{"init_std_router": 0.029, "num_attention_heads": 8, "vocab_size": 31200, "norm_place": "pre", "norm_eps": 1e-06, "tie_word_embeddings": false, "init_std_qkv": 0.0156, "schedule": "wsd", "train_tokens": 651400000, "max_steps": 4970}
Below are experts of layer 3 (counted from 0) of a mixture-of-experts language model. Rows are named gate (a neuron's input weights, with its number), up (a neuron's input weights, with its number), down (a neuron's output weights, with its number) and show model dimensions 192-255. Each number is 500 + 25 x the weight over its row's rms, rounded and kept within 0 to 999. Numbers have three digits each.
Before each expert's rows: "mostly gets" lists some tokens that are sent to it at least half of the time; "raises" lists some tokens whose logits its average output raises strongly, later layers aside. This comes from a sample of Wikipedia text that the model never trained on.

# expert 3
mostly gets: ".\n\n", " \"", " |\n\n", ".\n", "–", "."
raises: "The", " the", "In", " a", "On"
gate0:505484527467518477486498559459463531525507499479523438453440507482518435514508551433501513505513583529470492513527491513497520535512491479534522532514484507529500491483491546520438509476513518
up0:475527493556489513513473438551538482479500509550451588532548501483465555495466453541501492497501412490547504525437500487496474457462522515478477483479510500506495527527471475475563502518471492
down0:489480475528496487508500461501537502522464477491495512552500520487479497495507460473518488460490473504542504508485485500499527483481530483474454509511477458521476501505508462497500498510482460
gate1:494496564496495506485455477487468483478482469556504471524497499528522490499465475506469495494481502499522522486455519496453505488455508489496510505489477481483510479535505467541524512496468497
up1:510503541460482500490470515502476500492494472518499467519500493485567499502512485498482463500490517496498515482470502505477486451449553476519530477504507485513519480537524488544513518483448470
down1:528477539489540505497457519500478518494481549480551519578503509500559504516494518504516485506504520526496488471495486464521517509520512525483486480487500515480524464492539483527493518493449499
gate2:506514536535508476508501500473494531483534477477575536476493493544475513520518468483497468541474567513516522479470524546504546503477542509495466472537487490528520479510514478496538521601492469
up2:455504511494458504500497502491472498538504471515530515474482499525465480527514489477492519470467508500531486534508528483528535513464513478492514500456502470538505549515499494525499527487476486
down2:495478491538526473486519497486499501516545469499560509486493516519545473478464526523443530503490505565507520530552516520520497497514516460516515505499520479530506518524489479525483503510471499
gate3:491493498475491505521506484508513493506491482464493501481536498487523498475526525541529515475534467508494541467520497455536495499510508479520502524510492549486465518489474453504487478530485455
up3:537494496511501491494521505484488492457499510530491510495482523514472524504462467474471498521479529477491460510501522533461493504482495510476518464460466462513550489508514560490510491462513548
down3:484484499495513473512523497520487494490526501479496469492537512475497534517462461516548555469520485515508523504557515526513525491510494496512483460503476527484533494518518507518473502514499493
gate4:528513468505477540515484527503528499534570489527492499513479505514439493499500520531491476511523528470530467483483480509487563441499521501486495444552437498491498454482471497525483478529531516
up4:562479512524515470479496468536511483508532516470498539523524463519507492528524515498502517512492532485486508478477500502551515508485487482506515446494481502466518528471444516470489522499512488
down4:535529527519520457538513495503477468447469492471533490474475565445520459487475502471491486525467479516522495527492510476526502507487489468494516503477503479519465524464468489538487445482461501
gate5:496508525467490504468508472480485477473457531504505507512524508493484476502513477519469548518514478510474424521571510517505477509490539489484512524516495482553492478513446497487485468491489506
up5:520526438519551493549481528539506516518531488496508512515483479493471506480471505463527507481471537494509528487490516477507538486515475532532496461500513529457511520467505541498498522455490469
down5:488533571549459527477523493543462487501519455460511517505514491533532525521523534540508502500469548528489507506513572513490474472467531501536526498492475526517525482483485524487501491524522491
gate6:503517487496518520462564491507532498499479475427485515528521501530500546515499502509538531527501512443475570519505439492456485485531505474544493483544508539495497534485512517494553511495533479
up6:503484505495525525469571477516538515510500462474478506551513520509499516511514502467545519529528512452463555480511476513460494453560476480546504499528525516518489520502515504504566508513521488
down6:519486507551492524551508451487509545524488465517492501500492512505513486512519509561534554543536496539526479460528517506505506494470514530507501519497490521470533485480532504504456489499458508
gate7:470507520454508505527477487504500503461495500459499475495502483504534465461466511537480492504507480526503479489501494468516508496488523526510535496498522496535500525496469526536545480466478510
up7:464509524484462507490502497495495545430533531517493477493519553472462452462472476521490569530510524558504508529537502530509501513465511489478511527454482492479477499482510514561520466503479534
down7:479493534501494500508495545531514481472494506586484520481536514480474499536460475451520476523513477541508530502508495480507507530495481544488495527485430466456445502475502495521478514536493468
gate8:497540540493536466532513468461498528509494511513505443471521503498506516516477469483511513550488518451496521507461484464461490475538479480489515539474469506512495520546515564475515541504433495
up8:515493490525460530469481529506526481518515493483475522538461480484497484473521522481478522432528487505502483510529509507465495548527524475498490452508537529481490434460479472521462456494556471
down8:504503484574551456508545502492487547503497561517501469470490530513496490496468549519513477511473552436527459485494525500487513516473515457540504521481490499459470520510474468536478469487473482
gate9:532469515474519520464460490527492499486471518542503490494488500476482480521497538524489498515513487466529518474487458481516479487472526511507479530502501484490504537503514496461482492506518487
up9:531455525490498489475451496486441431491492493518493490466501499502497505481494532510511463495495516472488561515493450471527520517503517496498447504492479485516496539530492479506454509557516498
down9:499509475544513487510486508483464510467530525493509493467521485553495487483476502514504499494517524446473554500488490521514494470466482501477498505472453492462489485494529513504454483514434451

# expert 8
mostly gets: " Chile", " MPC", " Netherlands", " students", " Russian", " Wisconsin"
raises: " and", " in", " of"
gate0:500545520453486485542510563536523536495490543519531492481500533536549528480565524485510509492492525507509524438474465455517500495495429459496506525511567511524481556523488521492521480500492532
up0:511469485558528506474477426456483485507491485479491512535531455488455449512448508506478462514476476491488492549505530541490506514506565537486500494503455485484516477506526502502491527485490474
down0:495541460467480525514526531522506538511499490502477516492458491502514546488557512480516492474509542499491516464496446453501490527471483494515518556503501491483510473501479512432533484507501479
gate1:479514487479483529490486509498478493523472547517496488494527478508509494466517485474501521499522513484496512521453506515502466477509483480505495494511468486528521476535494501511548529474480497
up1:470496540504524501498455488478538490488468504543533515496515448537531526450494552509500543548472520499494501493498490533451505520521439489473516517479530525519492496472495535479528488503509524
down1:506502484418509510507468474525501504508498504526538512551495492492509486503507511458506474494519489534503525497495520516474497505464505487513515467544561514479512484511515526489502532465508475
gate2:533478519479510503511486473479482502521552474548520519493503533475537439496509551498536522507507488510502514483475493499493481504481484503494513504507491517543475518547484508473524488475486469
up2:459500504543495524461519534474463478476483486479499540461453451523463545542517500493517501494536499499486469495489520513484506471494534506502516501483496503481511465525500519523490552446457492
down2:495540527466528542494505462528473453484521498508562497466510558538507502520540516556526492518458478492518488511481543476498522477478526458469472488515529486532494512460513526518504503464510502
gate3:533530516446441498548471538526498512524509514504525487508550502495495537496480553452521524476491523479477504465486478516494511516502496517498500469468484525475531483496531518485520517536508502
up3:573506514486474518538486519496499496495513493474493508452519515539512484516449524510537526460449510438508524464488487525475517487460532516471492496481508479503529465457533482487486516539512473
down3:517505519505530488462532499510474510482513500524495533451500502516479473531486466523475545530483565468530524485503484470475466479490515533464518515482516486450490510461476491522486492499522487
gate4:466559478443472472479511497564487513481517475521483512464504490534478485457493495489460522432510535500479521496497498496484515486534466479506481490486488471529490483547504515489526535564493522
up4:481544535473497457460466531492503506440504465512479520492537477512445512450526536477466504461510526504489508521505497475491489449528486479506456469487471489510487485545547501499531483521498530
down4:483490500527524529488498460525495506512454500545527479531520482435521518517490534493494482485489523447494495483502487530543486515523527516500510487511517472497487505481489496522512519459462495
gate5:510529500485490524488443479461531477487496513537522506475519522530516539500482474518535480482506546462449472472488490543517510483494494553495538515507499500526469515547492472509498513476527510
up5:536506498495510518519478477491550507467489469525536497524505547533504541509488501524528499480499500519490433512454499515487500468539504545476541485525510517522469509553520494482506511479542517
down5:508496496477499498526472519528538503445500498524531467529542537516516513502499519481489477501496525475491500447513526504476486475521508500485524485508530526494476529516527475529509477492479515
gate6:512474479496501512510462520501547507497514552504522496521495477542523466516469524484503468553504511468439478548467428499520519531470488502486495509485523491503521501534508521515496531512490487
up6:496521514474469492494541487481518493514469468510483471482490506429494513490516491550525511465506493502548524454551550468514481514506512526522522479529499503455469536484482475513511508461490523
down6:499457521477478533486520482518523501521564507468455540501520512504512493543477437536489577478474478478492529457484524525515551529487487444473507479539533490527460487480519492470517515534499446
gate7:473485485522496445505499525495494490510521496513510485532519482467519456478503508497501486544510517486482484439493491560467498489525474503494468527451495486498517482491493470475525492491544539
up7:502512469485528474473496491492513481468470474535505534500471527527526513492468484571531571524485461503469490528499531497512484459501502494507513529522508503529437498522555503481478529520477493
down7:506476506478490488492507489520499481517523481515510494527521502471479492490478533549499514492520514486536490487488539513523510474512463453479470470480520522549502529536488534517490512517492522
gate8:511477497538524452519485499509464495505498486491509482454491501515501531511484519508517473547522545505459530517492523498511476505499529468481503484513495465462519514491509483505485528482497504
up8:534480505533509479539507486534531479531537476466535500522454492498560524526470493499469520524526552496476542497492552499487482473510521507479465497473468485493507498507472474519543516508492507
down8:517463484479518470524480459467491456485544544486462465483482528512463491479507487506495485503518544509488550521491506508484491530510514509495508478471520485501539467486486490512475474455520535
gate9:497491538478458526527490564487513498493470511488550500483470495545532457488492498490502482507496494476479494482494508503504516507518501510530536518523470484494517506480527513521545544514545526
up9:502498513505461549540511561491527481516486495532544472499491475544522463495528520495486503528505497481469516480474488488520505515537477485524511514524485515488517480470519525519533531535516527
down9:478425496538518509529491505492468531498504512513483482519469506473520507504503458515497460529480504513479500518509530502494539535533501491532502506507470549511534505502509505445493519505463442

# expert 4
mostly gets: " take", " Episode", " NXT", " took", " WWE", " drama"
raises: ",", " and", " or"
gate0:508453516491469482560513501537507529513520517497511506517478496536493515506505521473548456510490474500449504535488513515495489513512509497501489481498491488508465541551498503473520536551465512
up0:489482494493501467487490477516443492512549529466489520500479490544524527530520514497495498515518456515503492492532529514515507540483522512514490499512493490491479540532492497533515560560486534
down0:511461465509480532462496479515468499516531494503507562509499537496501522487500466537507434495516539502484532514497527512487488509468496528467504543490488482486502493507513487490545472520482481
gate1:528513446515499475531447525519539533497484499469507490484535528501501509487498502463517509471542466532469491507539483576493566517512482541519483471485521483512490465438511498497468470506496453
up1:536508483467466524473490482497455470468534541527474521486543511492511468503450507491485478496520478501526457491498480526542456459514490494508458505492471473474483475477528528496512525514496509
down1:471551491565494497495560499539497497527544564507499524513497465502479542500513508491474461487518500506468501514512518512515479472498505505489526482490509457493499493510457498476505504532531517
gate2:542546489475494481484441483483488500491552513537517505502516495516493480535501486499433516521513520471531526470497480445533461517498526502491523463462490499494481475501483497479518511519483525
up2:484430480510482535489561524472470541519488495463478487509497499490499517467470530509548464484532497513506494544502512504484545490477511473478483507479503526501527533516505451522501479491512492
down2:517494494438516501499530527493481519492489503491498500498477490511530497472470499501478493520498502471541533509456541454509480492494520501507531463538463506503462529488527475486528527498504533
gate3:500493499455469547521463499489493464502538525464514455501452451501497533464495504477547525514533449496441513522499549524543503468516508473508461508501492520481510540492507530576506459468461465
up3:508509524468507450506485461485489493483465442476461512530444499486484530507508479482526473505521518491456493488527519469503536506490531500512507533434460481449541485518492490483533513484485476
down3:527505519493513541478482501486492530480502505469512509499492512524480499501498486490503518483469512487496513497506524465516494472486518505497539485458498493472474525508506499427513528475509471
gate4:527522504538539486466512468509468514454519470460471498493494512461465491463519558489507526574512529444498507510509476505515499491481506487539531485556491524519503494498492486510552505539545555
up4:520555488513545507471532474486492523460513479487488505475517488430484543505494535462495522547530548439512520525498467537526487482493467511549519480529484529552495523515474479482502542519544545
down4:505555465515481480485512502496485527503508494484513477474495482510464516519460512481532472500480459513494464524530491477551491477474481489519547512522533544482515443498513479459445449496496475
gate5:497495515499495472513490490529500525480509508482465475497497495459489500519512471477535539526501511473532437483479476504477476467473518490501515460506504536540523566486501473495480507538499463
up5:538482490485499427507494514508497512490513480489501504474491518436524477502525486487522505527497493481535461492499495512514476469450468490506483514493545517515520496516513474465485495559512502
down5:492525483497530504492505513480523563477484441500458524508458513478568509486503496489479483511460468473540497515492487496510523490497459494528529457520489521508502476520535478536517497519455482
gate6:520511469484498485467520507495488481522476537506508510507532476495527473493522491498527499518507509501462536493481548547500470540495506492465571499478527451528472500482543479487456518502464529
up6:468510504523535494523488478462495512514491493492488522467459486505483518528505482545503491511442473515526488527519471513493493484471516538473456503528502538493542463527511515510506480523504484
down6:474468526490435501520487512449481439472506498513544502482513503482479504512510538554473490487486439485502494492507497533504503511526501531533470494496472503502491473484493466469522499491508537
gate7:495470558495493464522488483495510470483519459487468465511524495515514497485514507499512486462477491474523521478512488530474529484515479486515464523519509502469509505481447461482476486488481453
up7:504549463477458522528502497502511503541516533524519510482505514506500494500495482527492504564480489511498470539481511467516515533468485514489513472539496522519462496471538509499503487476564561
down7:460464422528502448536503465488491485517494447505529485463482492528497478507501498454482508542498508515503492525510499524467464468505513525555515497541509441526507501499508456525492519499476472
gate8:470506499493489500515498474506526446462512528476503519491468525510525513511489523513510485501514471513482501538528469460471498456488522495527532538464515480507513485490509459482520519510499455
up8:507483522497527476488525481534480483476511521470436507512547479543532525476488520534488496488522500490482481469475514523496496529484473518466501471474500506452495539516509484472489492550489505
down8:490481476472482515479538503548495488493507476492448511501476498511490523518500454475472485528507494506543483511520507481518519467491517514526519499506501490522491513507492494483524488515531488
gate9:451501492436449433468512445516491534508533482497492491521511472542500527479464486479478486511533529480557528517539524507469551548488517510478476504496463526540496483478475521563484451461530528
up9:549503480541514570551469557481517478532483506479486474486468513463487464520539516506518497480439490526450493470490497481515506482486464468533543504521543502444476504482522478499472544541462458
down9:527510499507501467501493507500511520455485464528505518478512562493527503487526510462548489515468517463517489482489514509529486476517506446489544481495528472453531491499496499508491519487468445